Weights of a small mixture-of-experts language model, trained from scratch on English Wikipedia.
Experts: 32 experts in each of 11 layers, a softmax router, a shared expert of 384 neurons.
Below are experts of layer 6 (counted from 0) of a mixture-of-experts language model. Rows are named router (the router's row for the expert), up (a neuron's input weights, with its number) and show model dimensions 320-383. Each number is 128 + 32 x the weight over its row's rms, rounded and kept within 0 to 255. Numbers have three digits each.
After each expert's rows: a language model's description of what the expert responds to; "mostly gets" lists some tokens that are sent to it at least half of the time. This comes from a sample of Wikipedia text that the model never trained on.

# expert 5
router:124136123155107135128096147113074124132111111174083164143179111166130151079162131172193103126092110102130087118166188185092185120118086102131137105034155130092097229089146157092115117112154141
up0:154119040164138080172099111117137140146156159088130126151150146112109149144127130151110139050105091130085088167169143166072109140132136175158160077121146174148160176054149120182176083092140171
up1:137159097168080121091150146097197146179137188168190137144122103147077144174130081105152138131068105134122099079126122115186093109093128103115162153118152172138157160096070193111110153143134150
up2:103132102123134135118036118157170126076133091133120087101143142086159088102079167140166133144101118090115109034160111156094140154097095201142143054098071108079111165126122083122186073094128151
up3:079181118088127138160054133141092105129167147167153105130138164143157138091160124169094144121186156169122133167101092140120149144136201118107095148097168113100167135088149109170117105135167126
Family and life-status words. Biographical words for family ties and life events after was/his/a, such as married, son, born, father, died, appointed.
mostly gets: " father", " son", " married", " died", " born", " appointed"

# expert 15
router:114147155129085133158083154160122119173074173130120152148151152177100115097109160167151097091078063086086140113168159178118219125122115098146113170083194193052093221126134157162124191098122071
up0:133170144173134198139067196120173125072161100136158125106110153132143122143095127120112123134096150141116128180116123158185111235191144082107159104209098113110069158132139116062134123129082160
up1:091161121125118114116120078196116109148152178143099147141149156103097076156095122144163173128107177137087119135090198091135170137110098142104149083108153053161209123142149092125162091161135127
up2:128166140126140135145116109153049157103144128102102116094109146126115156185131135168187119116125165167119117129078155171100090166099081112142110163182137208154081153127120160174180124133104145
up3:105134113157090107188108096145119099152101167165133093064113101105138148112099151139150169125159156134164121068139155127060137143163032113052106101097172148149159121106167182145087145082130125
Descriptive noun modifiers. Adjectives and nouns right after an article that modify a following noun, such as high, total, number, long, same.
mostly gets: " high", " total", " long", " number", " large", " full"

# expert 18
router:105161112164133180088082177174138171165171128096135129073108094123121093077153087122116107127106090120132164090118161126167136142150105102109121149160154142145116195142166122165113156096107158
up0:112173125134117114133128073109103042135082051074137146082141108114087188068148152153122130130120114142112147147086157126151181162083102118160132181156103166104154154027133168086123160094068171
up1:132082071112124153106113122152133195129124114129111117143150121086148090096107125167117116112069107155095167097097182132156136166141108099135083075182144097172118142106103106024092053188134184
up2:140108113141128194144114112114125171098173147115130223104141087126113136113169102085142169104075096165109172115179187141114137138131106164110183116144146102097156165105225094126162136167138122
up3:123047109102119142071105073095144079102082150155149141155088165143164101092140133101148054099056062121184137134112126096129147160169075143167123130140116130156113128128130110174054176119099136
Infobox field starts. Line-opening dashes and field labels in infobox and list entries, such as "- Born:", Country, Coordinates, Preceded by.
mostly gets: " Preceded", "See", " Succeeded", " Date", " Genus", "="

# expert 16
router:098160145175137122136061152079122121192175085122095125109080115123074102075177106176100120163122083076113134128132106172125173174183104107103110124113128193133070202138130150124150127093160114
up3:116170122152129131108108087096133135140159110090108101137118122095145131058099149132123074087051175156115131089163108135089128114156147088124102122158113136124087128151069092108096116102123114
up4:132136128181176107123145136169154136102113094143177124125133086115138141068131057074164090156096120185144166138191093176112141162124070191124133084119072113088133143180155149122098143103071112
up5:150110099097050134077140159049149091103196121193067137122135098187137151123108110164168188115108075119118130132153122096105091184137142121121078115130185102090119127162110125090131115133087122
up6:070135096099103169139118119121091128176089126097082054121111142109132183079146143138158142132106135147088109149086176122102120120123159109112157104131152193161149153062133135092155111088153107
Century digits in years. First half of four-digit years, 20, 19, 18, in dates and decade headings like "the 2010s", plus scattered mid-name syllables.
mostly gets: "20", "19", "ac", "im", "uj", "18"

# expert 25
router:117126184195120140168060142114095112150130120158078170114145108158085125078144157174179077124120092117094150127163170184095177141124098192173094151081135138099111164178133137112101125069175081
up0:162151089156145115133124075096111146124120136136118142110179169170168167136071105083163109121130127164123160083113136101175137148132187119096106133092132140074074141120170142200102178111119101
up1:089144142135112128136141148156162048129098195156146129083106105138127151128116058115114149148171122098132059127117171159173101121090159155137060167178123113163159144152132115100165107153087152
up2:094188157191152073133054111135207117113172125091092159198087109132178143113106144122088120159120165150110142064177176224116140159162105132180110178127118102106159140135084148113150099096153154
up3:063142146123124123094058108058149132071135169156181099173164124111081139090213111098139104139149105149108151110145125112122169130184155166127122096185095176085113124154142125146107129072103147
Articles and quantifiers. Indefinite articles and determiners after verbs like is, was, being, such as a, an, not, two, more, various.
mostly gets: " a", " an", " more", " not", " two", " one"

# expert 10
router:113141180192134131111088127113053161120134120149112171096146101143087131081120101164153122089091120090134125147156155183123147102076118165141120126109202131104149189102195097115154103086138106
up0:106115082073205126119119118067139125156131125104110106145090119108095128117122147139121123128183166096128133068083119081133122110164108181159111138083151111110135153151125185117088103066094119
up1:134089143199158181119131125108146128103122156134094161144124155115117069109123106140099154088116093128116110138134085151115152111090171112100062147155120143061132118103126142114147091134120092
up2:114108119142195125123058043135146094127130133124150191168141089144121117154101139092082127144173139152136127092082155062131097172108142126111130180105115142159135133165063169137119071130146103
up3:139126094204117115112127098123143129194124088161129143143123097095113121133153080103088130141102139152089187072087102126074193122151057099181159175102094119151167117108182152112073090130152090
Verbs and prepositions after subject. Prepositions and past-tense verbs following a subject or auxiliary in biography narrative, e.g. in, to, was, became, moved, took.
mostly gets: " been", " became", " would", " took", " began", " become"

# expert 20
router:085137185186167188105067132073105164174126136150166149149182120090079115085176100163097166123110077114118121098137129155177164141126159138124121132116164176139095209132129111148105132090165133
up3:092153136115132092095083104187134177195095156157117085140100118130097138148165197198174147121105114089132155133099138128135177115113185155133102101101157122177139145176154123106120171151101112
up4:080132100105133084138085140106143177088079085141121190130157099188188079140148168127181125090120139115105158211111141119061107129097121158126124065124125130057137135121138184094180113171166098
up5:115147099169146078197160099167125139165116119080083122062105107087123120130075141123169122118051092129170090156142126143084086128102080141089140110107135105108129142146135147184122120145167123
up6:076113122144171104117010132139141132163121134171097148121088098097112137078123081126059113157163144151102102120131127162175191175120145077123092079098098169130131160102085087157084172121176135
Final word of names. Closing heads of multiword proper names, such as School, Street, Party, Government, Times, Tour, plus quotes and brackets.
mostly gets: " School", " Street", " Center", " Road", " Racing", " Valley"

# expert 26
router:077201141175147129149062148143158135153175102180153171111126119138108123040144132163106138167105145130067131104163152198150130128088144184140101095123090157139135249153160081122139121125139129
up0:124075156135116095182113122103145063174142151125134120102155076078140141130132090093106147121115153148131078153092080153119151171135107137130081089089174077115167153171125141110070137109104152
up1:153087140183090168130121175081143101082156118126092102161172089120148137136135107180171136142147114140106110168112142120112090213131137095157065163100095133156159143113140145147096108116167103
up2:137124135143129103117111202145141122150083179127202141102145093149131156161130132136168101127155096071138102065067147172178112131110127141139136103120121135139145133143068156166144150146184129
up3:059109205127207128122153118134127140182185121112146088130108116125137081074120138128119158181116137098104083070141170162122133132126130209132128164104116104134111172169182097127125148146116136
Article lead descriptors. Words right after an article title heading giving the short description, such as American soccer player, footballer, politician, Genus of beetles.
mostly gets: " =\n\n", " football", " footballer", " JPL", " politician", " basketball"

# expert 12
router:121162123199155135133070116104124149177159122109150151100148141073061082096129123183133165138126127117061087099139151199146165169130143128142062127144174163089081187104166137129098107105139154
up0:102132132089143120149155141113139075146085070142087162116135149122067102109101145083152185147127106071067135171189136122171161114205143163140107145142124163145143137105120170139071135106118096
up1:153091120151159125130112183127092181180125117201120140100164144123122096121139095192091127090111116063100091121081102093147134096101127120131163170088149099111139135142083085124157111132110057
up2:045174119108111150084140164090127085181163117160070083118149090131047131145135135196168128149108083148116168150116123128051152186131168151139081172148106144121136147114149158099135144145130109
up3:142137099126117123134103131148171064158160119111099160098164144140128123128153123154170115115094124153134117144113109101099136146144126077145134100151132127165081153146134133158174099109123151
Table cell separators. Pipe and pipe-newline tokens closing header and data cells in tables of awards, elections and race results, plus markdown rule rows.
mostly gets: " |\n", " |\n\n", "|---|---|\n", "%;", " Nominated", "|---|---|---|---|---|---|\n"

# expert 4
router:067153166156104181124020160130111100123162102121121180137168139141110144109158134182161141119103091087072118123119134171165207224117099077188082081148112169076095195106111148138127140109117155
up0:134137088112104111103107124139077160178136130122114084094208126075096130131127143148137100099117071088215136092143145134101161109196115140087088127080112077152132115128059143110117096145125096
up1:114152101109099114071167135133158128121095112164101130136154088117125132165144124165054128172161074069086135175141153096102121161169116104097106159104127104098153097156086177169134187179138054
up2:144080093117164169135079138079104121163142118124119133109151130106094148156136155150155149137155070152108129113110092149149168191112071112140146105175120138135105172120139106111143185090124132
up3:187071102156138113111136159143138148109139175179150109127149117107130133137134123136111083103157124160105144179096153091014118110058090170119066145074108115146141137117134158145128107066131160
Mid-word lowercase fragments. Short lowercase word pieces, mostly word-initial consonants like p, b, s, ch, in ordinary or rare words, e.g. dough-n-uts, b-onnet.
mostly gets: " s", " p", " tick", " h", " sp", " c"

# expert 2
router:108158169210096178103047177120074113119140128133149116116153129122114085037167107202118096135117109103073121121148148179082156186139099144141095169119122197111110178104162162122122171066143136
up3:114089136101126186102096132120125112114089126160179132148149199144115129183102143129112109107162094090099110131122163150141140168144085114145072121096084073103118115210114167136137125165075086
up4:103108144149098171140101152170141125120112080147149139109054169151122176150145160141123155089137072139142115129197159100144121155124161216115123183091209130094087123135150142117111161170132101
up5:172128183101144126100112077068186146101152065130062154126184090068155125117187173160110114115103131154139177070108105118100153108155125120116140092136152155142139136174165131158186090147155062
up6:127129094149133161068140126150174110145097151124157140157112113078125156151058128130084088144100094188196113113127072116113128110152164163077093123116152169095102140139101120139077070140215104
Definite article "the". The article "the"/"The", mostly after prepositions like of, in, on, at, plus month names in dates.
mostly gets: " the", " The", "The", " September", " June", " November"

# expert 22
router:078145122144116181101075186106096166186126113107145139129138159101082101082156120174098108093135112139114137099120113178076247131156122169183074147123119162103097203091114160123123095085151155
up0:114112125150106118129074112079150144128094104098158168127216153090133110065156147109166073098142178162100083140130127093166158116184102091155182036195135163146155153089124184155092092043105182
up1:092107069114177151099100114162053173128085061137141146116152122122109125129168143081140056099179106121156139109170092159139176113150130128129063149114148133066159150094097127127125131110125126
up2:132178137112090111135092175159141221072163076146154127111130138129144085119154084154093074155194051132143105147145150184091088093119132220091128117044129089118100157236117143151151129148076088
up3:156107122183066085128120139183200106089101130172181170149110154111201113146093149109135114101072144090165147070133159177106160209109153107146109135107116113117097111150171183106114187049095160
Personal name parts. Middle initials' periods and first names of people, e.g. J. G., John, Robert, plus some decimal points in coordinates.
mostly gets: ".C", ".S", ".D", " John", " Robert", " Johnny"

# expert 3
router:076163113166150141120075135113096151176147135164134171103136139102120087072173113137133099131123082104128112131134189186139176149162100162172097139116169181151082241112150114129094109105179118
up3:131156122144087135123129130112148191134143179109116198144143118197108105174061093117117066136108072144145182121109170114178105048099100107060073179128140211128160155164111156199183120118169110
up4:121112061122161126172116125099134126154105108143120157174125113151108122171095137135105173137038046178127187087089127126140138175103127111136158135097073195124096145116132175095100173152189129
up5:080157158158119112039122096079091134139118112106139144188114157109110117110133137097151101135145077159166133124120094122075123098106114171162108109100115121119112138146100117106138088155160174
up6:095128120144150119102144154147141092177169237082098135166107156147139088143179185153155147140096103116125114118152138127130108223181068103111129099143086150112082178116094133106147129147160126
Table numeric cells. Numbers, signs and spaces inside data-table cells of sports and climate statistics, such as −9, 34, the space before 1.
mostly gets: " –;", " +", " —;", " −", "‍–‍", "32"

# expert 9
router:047118108182116167133079186159117144140157107095157109092162095141078082055095138138124090135155118103058148101126156223130175203128126162172123120106136211123112224156150108095108105108121177
up3:113120116136125167158085121117112111178123094178154093141179064178142096094123145157102131137109202094163176096153159158152171125119170090105141137038162138095112158137125089093109104113113131
up4:138131133141098164109090086119145130090096118105127122165141150117118102170139112135097060106099130129137094125107114140095151181153107188120128163126065163131088146163072135067143131086152135
up5:130100098116131124122123099139132152118098141106124131118121169068094046127115100186111088113170078159125080105100095156137149159169124115141123143122165205123074190156149087137139094144114110
up6:155073114156063058058123138098072113154082080162096121147186187105141123136144112148154111120137090152191135129168155061129130127116179065148108096102137105141152132059099113117112129126112149
Decimal points, units. Decimal points and unit tokens inside measurements, coordinates and ratings, such as 1.609 km, 151.2070°E, °, mi, 9.6/10.
mostly gets: "°", " .", "°E", " MPC", " km", " mi"

# expert 28
router:072129139213174136101024111107099117166130179102106141096136096130153101113202121154124113090068088129084112098118174137095166133124158159116121134103136155121088212120105125135078102115136126
up3:106121108176147120094101150212164141116108136100154161164098156089103105097169089089081144106137204163122151157149120111129140162154178130093124116142134140091156136144104124214092120123132142
up4:143151095229137084061118163116123143232167144114105136130155136076095112093109073154103208096126153154135146095116190135165091157081112092133140081115144090131113140125157140145079114108143135
up5:129135126133082139085067124122137091173229104137111209102122110161130169112116148145106076094133124078135095156112116092098161101109048124150159197069117168147113136153147157124159175151118098
up6:092148101115154111158107103120075062148149164141147080165151155108106104141081139171065087165147140123146142182104135203169144171180130106126144085178141153131136135081136116109139094170113114
Time-span and section nouns. Nouns for periods and events, such as years, season, decade, election, and section headings like Career, Biography.
mostly gets: " years", " season", " year", " election", " century", " Year"

# expert 7
router:107124127149149171120069148102114167166162134142120123149205082105058108068112117170148095126110094072051162080156153153149193161125105133156091160120144177094081158115149154146099108070173150
up0:078107171138082112179136150151117111160137176097124131103127177129128100082127122080172158113097102098138104176083139144158132227102147090100089108133129154117176134109146129089141110107098104
up1:092137097163174129177175105134088145150171145133113073108173068106127133114167137146101094140179107181133103175152074179148179147140106156129122133121110102147188141176151119155117105165127111
up2:133056095107097138155145071127136193093090128171115113105139116154048115074068077118085161120133140125155127141169199121130095140099160140151140116028185117134068152145135106147226169115106089
up3:160092145122140168162108086085066126123079145146103116106171140100105120103121114108214166054131127093165145063057125157103134131189141118157189084129126091067179136154150122149128090088114150
Hyphens and list bullets. Line-initial hyphen bullets and table pipes in lists and infoboxes, plus hyphens inside compounds such as record-holding, long-awaited, full-text.
mostly gets: "-", "|", "-P", "–", "-L", "-s"

# expert 29
router:055138156157130136124066135123101159199077101170100153112163158157114065057194144172170108112081071084052127120120152165134206162123139126164089126056192160087140177105142177109121159123148120
up3:108154137127129111134136130156124144040139119156070129102175109108115125096172124132136176141148199118193159169096181113174143112104130122187157143188144107087143137125135126091175086120130131
up4:179142186141162107129087178068108173128167165118104157183089027101055152115176159141061097114109124176113129111130089138134131142164122131148133186117144183100116141169074149120100149090164070
up5:101118081142137121105144194098047155152094127131121124137162044075130152165103102110112121170096123133155107133054119141144207083140137060131118123112111075106114126194148131134084132128130141
up6:146108090161176088138120101145128086154153137113109125140067146128076116144123121156133137139165100078127250191134125163121109120162129094162061120122128117100149155174140141107144195112096131
Works and their titles. Nouns for creative works or their parts after the/his/'s, such as film, album, title, song, novel, debut, second.
mostly gets: " film", " album", " title", " final", " song", " book"

# expert 21
router:115154119165146152114086156110100137166129129115127160105159122087129093072155132148156134156130077112073135155131151196089167195157115101120082128076143193087120204136150131136153106060155125
up0:125056178134144116165129174154087146099136123101086055118094083080139144109091086144093098139187119084115068087124172163155180133125202111117135132171119157155078104134112135138132162115143125
up1:110148163165181141056104144127155131101188100119116192126105110122113124117083097123104125120158136141098097114172153151135119129147126110117111181088130121114092152089076053163117150122119109
up2:090149120108122125057135188132112112121110139121140120145114099104119137166110051111134113118099178151133132102171142150112130165114131140102095142140097094071141119141056107092140108096178160
up3:069147152142128100143117132161150085109096112105094130113135148145096146123135138128202143158191140167081118154150129103174119124089114133114118162137120126140105122162140138144036125114158160
Spaces, possessive pronouns. Standalone spaces before numbers in table cells, after ISBN and in large figures; also possessives its, his, their.
mostly gets: " ", " its", " their", " Its", " his", " ISBN"

# expert 6
router:101115150204151152117094133106133138131142151149128141082170090106053088086104089174175132101116071065100130142143168158092188143156158159154065111112119136042064169143104156121134100072108153
up3:146122117166159123084141111185130138115159125123146125086093151114122116130145076110065098106124116089136117160122139147149123112060129081123164122084136139109092122131171113213126135126196145
up4:132127118141200113058121131127093162100041063146128160142156110149111154146102167112096095192099145108089147143109164132136171159157142128087112109186134099156206110109127135133143101156181135
up5:074122081154147167133124158141122163173094134081089130074121124107071153117142119112129128072124123100139080127115113076132109106085119146170141082167165118085189117135155109102131095067126129
up6:081122084124141085141102161104081133149147155169189170122175095119148105090144145092123121147174111169120146129118075094159138066149085110135132162191187208095201136066171101168105099176133184
Clause-joining punctuation. Commas, "and", "or", "but" and semicolons joining list items or clauses in running prose, such as "nobility, lower clerics, and".
mostly gets: " and", " but", ",", "\",", ",\"", " or"

# expert 11
router:086173151155098137125110149123136142163138134108099138137147131098027073087167059183097137157159089142067163112112160156156201151148159179137081157098112193149093235098151154166130132089167102
up3:113100077149110140088131129097090138131100061111091125063107134138111078118124079133127116091123163104133131099136165138136103134125144092194170154104094151152064162131122090125129146120120130
up4:106179132177128179145084169029132141149123103103129148144125134098116162151178138112202116162124119117116151216152093098110187127077153145113111146108166142120103153157154104117121163112062171
up5:141111123102077094153117108148185108204150110145116133164095121143179097107134139101167168114081125135152086185090182123114127139088169084102082134138152152152154162159156174149107139106130108
up6:163092134133136147106106195118136114153160139094128140162081118113151137125080112156135076113076196137079087114155230159118103147152137051165163106080104174111027168056110121172089138149153168
Place and institution names. Words inside proper names of places and institutions, especially after "University of" or "New", such as North, York, United, States.
mostly gets: " United", " York", " South", " North", " University", " West"

# expert 23
router:116132120186182169143088131049103144181164097141127114174136133088054115108179079166101112133119152126110092114133124134157200162146108122144079122175149145155083204117162106197133119116130107
up0:123093150151121137142119148070136106104112106120113089106168098176136081076168105106114084150103155114147115078141138087118161170107194122118137090123216108106088146136107110144101139066118122
up1:147064142159104163090070052120084110088139111123077117134207077122078088134135141166139088089093129170111102195173142119128133117074138076152127081170163115126139149130110125083114086097108124
up2:135169157102106123147138103108153131086134161138093131091132063174132116161094168126159152107104114135138092168106210171162088161147135119110113137096162139150120169037170127114178139142145177
up3:139110115127065095150127158138170098158149144102196165106112068109114088158154085185098112152063134140116170169155152129118164164157115154148116188161050126135121153169116149140146193125129153
Table cells, name fragments. Table pipe separators and middle or final word pieces of foreign personal names in tables and lists, such as -te, -ma, -ola.
mostly gets: "ma", "ta", "ola", "ka", "den", "ira"

# expert 30
router:109183101201157121106092161088072148154169146110118154078137099117116101118174093214158127088105086098083134084154153162130173151120156142161063154099136133093166192153151145146102143059101139
up0:108121094091124146149096119066173128109120162148137131113098111122092095121079125192158054097181160162177172123128159128116127183123082062164098133101152124089143117126121130157128128116095120
up1:136115149122098136077094139103078160133137085109105169116101173142067106097146098171109097089150102109130082124103191111169128158167161089152076161115133126137122116123131185118115152093093171
up2:115139203099182134120084126081088079097088155152141134163138166123171141139094139146097149089127165159124107114126159128121190116182163064135113099139083107106122150078078119162103088092093128
up3:121103114119126118164123106184137101115166077063156041166165154157065112132121161154079029098133066095091140110142136226075101162183085118178173145112110166101125111068128124110124141163115061
Line and heading ends. Newlines, paragraph breaks and closing == of section headings such as ==Personnel==, plus line ends in bulleted lists.
mostly gets: "\n", ".\n\n", "\n\n", ".\n", "==\n", "=="

# expert 1
router:124135130144155184116090153100131138152168127082125150139179094088049104093139068184127100109111065144088134096120175176152182168087129173176071159104130155092043226131127153123128123064153132
up0:104180096174079094121132152120125133079124123137112181111120145149121140052126139102093133164087121135120155117093175118132114115098111169094137128120085183099168157134142121089117209147098176
up1:170128179173123176139096099153142150172082112104149076118116089146087137130090085127105097178172071133159152125165154114159148090144119149145089106115148183157073152120107112114060116151138123
up2:068109176144116105159120117123091131231147152120139143097092146124125112139167143107144151129124085106165077123081142110160126105140071097099127114180150094086142137115186128134123120142124196
up3:171126150126117111149109088151130100086105153144125147159121078178132159144098117141148116093135167114113145172128176104204137174108118055132071122079159152158104111177104156082093188109115169
Name-initial capital letters. Single capital-letter tokens starting proper names, often after a colon, pipe or parenthesis in tables and infoboxes, e.g. C, Sch, Mar.
mostly gets: " T", " H", " M", " P", " R", " L"

# expert 13
router:067153124124119136105045104108148122139150160157122115127113132121125105080159069192167126113090123121109093121096182130140203140123162085152110142124167151095105192149140137113120137106124151
up3:098141059164101105180175207170156140107174091098191129133111108121178169134178101135111080141156170144093157126122146106191138109124150147135156139124138108118149178114189098146136132101073123
up4:092110095148127159144096120089102089148165094137129175149159126105140154164130079145146111141152126151122103153128112096093123080112156120141150147218115094172107116094090140118092091094147106
up5:144120080102087126156071125174136124123129144078110115164130106119175085144097194153165132081114090113131160114088137096066172126058086154242085139076090149094140129104127122098146167141157091
up6:127114143144088142084097109110092117132153083110101069115148115122111162140072092112132138116113087092136128161196122189124162111135156162132160154120114140094112125152086088122129143143129168
Plural and noun suffixes. Plural endings and noun-final pieces such as -s, -ers, -ings, -ales in taxonomy orders, plus general plural nouns like people, members, information.
mostly gets: " people", " information", " List", " games", " members", "ations"

# expert 17
router:137087136142108164112040148162118104161108164102101103135169151154078166104152129133174098092149116086119076132124160177111116156124110125128103119113160160065091210088077138161120106127132158
up3:146073155169136141137113154165104123123113107152119148204161160115131100148095142141115169132130114100111145149124123126176123111166102136088132111119181163092146147133127128154162121110135143
up4:138139133141069136110077145092109112132153160152140177149164081079118135108110153112109185098119175125113101136119110246056128118078092133170113167117146177115184159102108181066084081073151177
up5:134163167084134151110101140118100112083126103127153130147159082160141185133106117122114140088179149141101156105142108089136149087170147131135121124142103150081134155133123088125085103082129201
up6:129139099166117142122099134105117174142147143145159166117125156100151162158190137121161087175157133168099128107186149145122162144186163104156127125076110151117135138072173154071067056113123157
Object pronouns and adverbs. Object and reflexive pronouns or adverbs after verbs and prepositions, such as him, it, them, themselves, well in "as well", up.
mostly gets: " him", " well", " them", " it", " You", " himself"

# expert 8
router:120139168167139140091086160136124167124104146162129143138198122087058103058098081188135103108143084083144129154145191208112145148113116125156142132116157159092108149104172144128138148085110103
up0:071107127095177118096112124085121093161121074180117151148150099117121146098113144115177094104164164127111135171153152059170148109127157094162081091136185098144130130161129136102102069160121093
up1:150123126111156117143089139211149070114087124094128126111108129148136104121112151106147119147149110149121166108129108131179147165169114088147145121094127122128104134200161042190123145142100121
up2:098112122078122138126122157154134133129106094121133131099085149128153110125087077135085092126173118147155086167134085100152112204084089126118075071173193101087124119185109143167104118076122117
up3:147124075123138107099113118108159147158129085146129142143114143108075108136129069077138097184144095117151105106133149153117114111169120115143142188070157137119142119039066160099081153122129110
Prepositions after phrases. Prepositions following nouns, verbs or participles, such as of, in, for, from, against, during, by, before the next noun phrase.
mostly gets: " from", " for", " against", " during", " between", " with"

# expert 24
router:098164140153137121083074163151128166121121116110099125087132097152128080063129084156160153105108107058120074173183169159130193128124130152145127095087146148054078177130143124117115137060135134
up3:093175113103070127069087174142138180088216103131186121139139122123107118096125133119125052177142131145101132132110128103157147134096141123164151164106103120114195121198189112148125098065165051
up4:098171119127173134104116135168081115126144132136125090130138111116126150090109182218135142204139091073080099162096118126144159052219128111151177153122161107139118132089140133126086101161083136
up5:107145214138154106112110104151099116145160167101104132115148103110103108131129089087124186128134165114134164123125159150118112129101108108106158147130107143138107155116198107116145137164103122
up6:157128179128167140081111082127108107138151076131147145162132113006076121128108132147118123140128150165120139129091087131099108118096143114159173114120099109093141117127150139097164088114102064
Clause-opening function words. Sentence and clause openers after a period or comma in prose: pronouns, relatives and connectives such as which, he, but, although.
mostly gets: " which", " but", " who", " he", " they", " when"

# expert 14
router:094184140209147183128098138053100162143159112160093111158159118137114120064187103152138110139135133094055103162141146143154146160167110107120081119111139208114086203097158144189115102096197163
up0:124216173077136107126114118093127162090118110124147149108112102131167110152110121135129153053160095120122081183120140136138149172119107116148170189085172092149181162198158083132189134089111089
up1:138181108083075216151105119199141070105136096149149136152104127174135104097121082159106095128101127146068100126137142137053137109153101084078168114152127150125103111176116143094121167140177095
up2:129144135118094147124096130088110140149146140156132175119133112107131128149164087144106165162103119117182120125107202126159138120115102100148151168165121073120136124120101107104147109125073091
up3:128181139180155122154102144123104145087117167110122154128143149111104131049130073138121092132118090187073116103113071104139098130179151172109126091140145165082160143121121122136145104167148123
Possessives and name endings. Possessive pronouns his, her, their, plus endings of foreign surnames and words, such as -ić, -ović, -sson, -mann, -ová.
mostly gets: " his", " her", "ić", "ović", "sson", "mann"

# expert 19
router:074134139199101189135037153083118122158179154151136152097160142093083115075142079164152120123150087083069158089124138144090198183141112155195083156115145146095111238131199134105110135111119143
up3:173107101106131142190068176086084090066184202142086124154186130139091142112133090133119092133127168092115126151103162119146135117074197104152186151136132144122121127119128157061061114093096095
up4:133133099200107103109081133099128141133133105058125177122168152197117095166141166115207143108100096191123080123153171131145093165076142135177075093152098139151084149080127107144149093129145180
up5:153144100133108112071122084103162100082132063104070165129127101137106170092238078167124111114167089140121150138102117133108156105106110156058130113094108072110132138157126125146156106113138136
up6:119174142098114121115105119150139143167111089129148138175134151132164072147106104102104164164146147139126042120163141126107179111074139116124149141122135128137097147122062121186107175144163181
Single digits and numbers. Individual digits and small numbers in tables, rankings, scores, population counts and version numbers, e.g. 1 in standings rows.
mostly gets: "1", "5", "3", "2", "0", "4"

# expert 0
router:108158161173128147104092197073088132145135123108106131115195137104050114074141091146105092110117067093116131101117135168117167140147148161156108128093125163113092208098162152159109122103136152
up0:120104145164131131150135100094087163181147112151170118120189131087172130090150143108133129110129167140136098095104140113096133121150172087117138081126105185091074134154109136111069151152135133
up1:082138104136131129133125124122091144113115176092128131159132103128126121154125118134101117143113086163109114120085118110194092179109131094179146099112139133089107135132086154136085121121086109
up2:091111104111128188115150203087125099129146087153120128161146141156152115155162138160125087071149087104077151112105113128108125086112116164048175169140149129130118125130089123099150130090187064
up3:127142154125100121161102065155118077162124142125179136152131121075109115104130106110062130117072112148143149143174090110137167189137096103142079063145116145152095127137127142173108137119144136
Personal name tokens. Given names and surnames of people, often in headings, cast lists, tables and citations, such as John, Derek, Ferguson.
mostly gets: " John", " James", " William", " David", " Michael", " Thomas"

# expert 31
router:114159155157146118081075144118082121182138097133140165130134107124091138074134112110114116154137066125098170098105181185133134111146083170155110168129127162119125223158136122135060165104131137
up3:133126178138135130118144148132064154187089140104107178114122122068126085126096106140122150090122100127142103127122150118127114098127112125118128122130122131057104105095138140122163096122179117
up4:137079147186116120159138112127114137133085140135103104115169147163143179072121054156177175164108045136133117150149129111140124092112121108167135167095093142075107142130148102186175139114126138
up5:131081164158129115148100147154148126132104118162085154144121175180098140093137123116152133122161143129179090111097094130078102090102121122110069116126167122179126132074153148131148133133093137
up6:085151117151113203160142165063177125172093124162122136147175120090185053132133157153089132130121118089123113106091161101145128085174118151156087157114087128155139139144114120103154088033117089
Units and coordinate symbols. Units, symbols and year endings after numbers, such as km, °N, ′, UTC, en dashes in year ranges and closing parentheses.
mostly gets: "°N", "″N", "′", "°W", " •", "″W"

# expert 27
router:061125112151108182125079154132080096164169079153114108132118118172069103111166144157131100127115135040105109176139100190169209152106080069162166159140113152084091240155123101164083171124141160
up0:113184186225093128140160092135106118097144099154084135190141133101160158115142128095157156126120175126153118112135131127127150137131114163134127154111099152137138121169117117150091111085122128
up1:118099188143127119108135140143174130138169156185193127114095098123146120105072104169158118144144087073185160150159135136123126176140099103069158157111098073131126114151175145117105182096111087
up2:145133050102177134134109135100161087151113146192126161108143173102104135145146093156186148178147111128122128179085131090085116155161137177177105115136148136090123120140103049117115096085136117
up3:177102139146134117122118178183120156149104087115133095161158119133075123100115125172149167118154138052164095131124147186079071125131118080144143185160195137114127139053108100112165121143087091
Word-internal fragments. Short subword pieces at the start or middle of split words, such as ec in secret, v in revolution, if; also "age" in birth dates.
mostly gets: "if", "inc", "fl", "cl", "ost", "pl"